Weights of a small mixture-of-experts language model, trained from scratch on English Wikipedia: vocabulary 32768, 117M parameters.
Below are experts of layer 5 (counted from 0) of a mixture-of-experts language model. Rows are named down (a neuron's output weights, with its number) and show model dimensions 160-319. Each number is 128 + 32 x the weight over its row's rms, rounded and kept within 0 to 255. Numbers have three digits each.
Before each expert's rows: a language model's description of what the expert responds to. This comes from a sample of Wikipedia text that the model never trained on.

# expert 17
Description: Numbers, blank spaces and pipe separators inside Wikipedia tables of sports results and statistics, also Yes/No cells, e.g. | 1 | 0 |.
down0:146161160188178062127144150133116162133111111114099116183164106037180083115139110156104093154120046117113142151178151180097115114126147096105110121126082095090133174117139124133140103094100126107122140131121151129122070117140122127130147174140127210047148142134107168194116089114137103147109136151106158155176162104061168157111136108170200118097062058127085064128133071081197174164130134118138179120043145140122097102112168151149100146167155165148109087053086171087137121144098130
down1:062118122118127123085141178087141146172094128103117159100072137163083170183073071168187148113150090172111109062065124104130102084039099129130099164093071143189144150138140137167131120122095133152155189119144120118153154101093111162146147163106181091160103130100185090041139130169126116050115120155143166136112140142141085137133126149169131154173151147150193103168124179056190214133110105098138144212130134169111144135108150152117093082044151148122120123116103143090125152078126139

# expert 16
Description: Main action verbs after he, to or and, often -ing forms after prepositions, in biographies and histories, such as moved, making, taking.
down0:109151160167100089147116169134099194181101098161121056164133172066158184141107121054126120117101153173068160112085139108105084086131145063134126113155116123171096164121092061118112118076132115202114068134148143103160154108111157119135152136136131116155128167189162076126093089135130183141092102133118128174116173132139154100165134158121173142069142174163095120149108123156129098147162123187110141148154125086118122111061130168122123124186066082059126091080145069134114134181168143
down1:145154124163176141100112190133099118154145154089155152099103105099087112080097133182159093136076137118166155162173125137118209100149150168167136176095162178138059145143162089120167110088163111169132134110176134149108147175135070143126097136140085139135107147174076108148150072123154164140090162157154115112189127156102128130126166173153195093127120190142164124158081129153152048213156079095127186177130128123091178124185079183155159116066145172144123108123145138139086106133125109

# expert 3
Description: Final digits of years in date ranges and spans, plus era words like century, BC, BCE, decade, as in 2007–2008, 1935.
down0:135095146160168118075162115149128134145153150177137140034148113152110091127181112164096168090109069152172092125132107179104099158133114187134158073123106100109110133106144083165095162170110168130102131123147222053116141138119104142121173123115115113101100110087176100108110183124092086058145117163131137141097146069133124126169123119157156120106085111055033204134135111139096117122099125141145123151109077198124135174185137119183160141107123129168101115069074136124169156096131165
down1:203117159176114150130072103163128163172084116144125169116123109083177103136128111088119077119086114082171093158137127135141127112116100105142159184109153187091095119085125111129176103159172111097097169098135146103151087120182142087105148099105058108191111160075086172123117179145127153092086131133160140150131105139219111182116132144116129144128156104098071112168068175129088142118112150135132136123204062113169097112085117183152093188144158167150165136184121107127113101126139118

# expert 38
Description: Digits and spaces beginning table rows, such as positions, ranks, years and episode numbers, plus football positions MF, DF, FW, GK.
down0:143081062189103115151200124118110086144154108139148120148124120156158148120154175135164147123103131080118127130135096117060133162160151114109130124162112136136133129104116139155120134124107186135118164141202120088154134132120089093156122204138120154120133120131091077139072125086166110142119099153111080156134099102122103139152165145057106134141126165106142159103108131150154099143175155132048173076126132118126137124123174171089161206065155107141128198103088110118202082064154157
down1:113117129107133098123099072111108099107122152144135148130079218149122115123167097099129136101147174174114129133121137168142126084137090129129130113141065113136167178138120159088109135126109086115090137097168165158132077163159145108183160075159117053118109126113151098109147122156148085072184152124149102127123114146137128101193107135170047131149141136171186078154113123070158089112203143090145144115054111116112091157079097089134099145128129145111108159100146168127132128132168101

# expert 37
Description: Pipes, semicolons, commas and line breaks separating names or fields in song-credit tables, awards, election results and name lists.
down0:102086157154149133129118183102117161133107120079117134113070163138122101126132158137056172115184125140089174173113129111152085138091136080144166132119152094211129090153120116126125176105176108113144108177101085074177167116164139158087106122192053128098154067130115136110081129163104113148076128077125171137119109095164130136085136199107147139159156161138118085133170085129112110158121134120016134127162117144072142113135153184146112173164119146136120141157088129132166100116131118
down1:047073082117081126086142141116135129144114146158110080117136111165121098140096146086110144098115074083090192180125156117118173077182144123085129104184126139150118138193144098086111071145136175132157154110101165141060119163093129174107118197158106191163152188121072169164110176106118114131129147140103118158144095109161111064145149074139141129122147151143150130124140169121127115149146100137106169064082164053134033050142146170108123097158171162118145119156135107098133157163077096

# expert 30
Description: Adverbs, particles and prepositions after verbs in narrative prose, such as together, away, down, out, northeast of.
down0:125173094137061122196143112085077121100112109188123120078205155096147135090146171074167178053062107090161147136096132108222133113136195120127162177087124131123115126109129133065082101158134125113139125147137143126122132101162158169129117143185107131068168122139120124126159161143133161149128127126101130143086121139146095104099107164136122173082091147109114071126112113116153099167106131102105138126129200107083065141099136182170158122096079139108171099102172168147156107154153118
down1:105185175095127099165106178165103150118079153101114163170095088081134100126125097121137140137115165145128133121120088082118118156088170150204192166166101145129098125131109155116069138079120127140112129142094081178095128111070136152106123121143197180129157155137129085106071122159158163186137124084103118089112163111170111092144138166113142149133159171199147107172072143155136149132128193109162127158151126111113163124139174111095183110165096133092154113125168111152087164166099225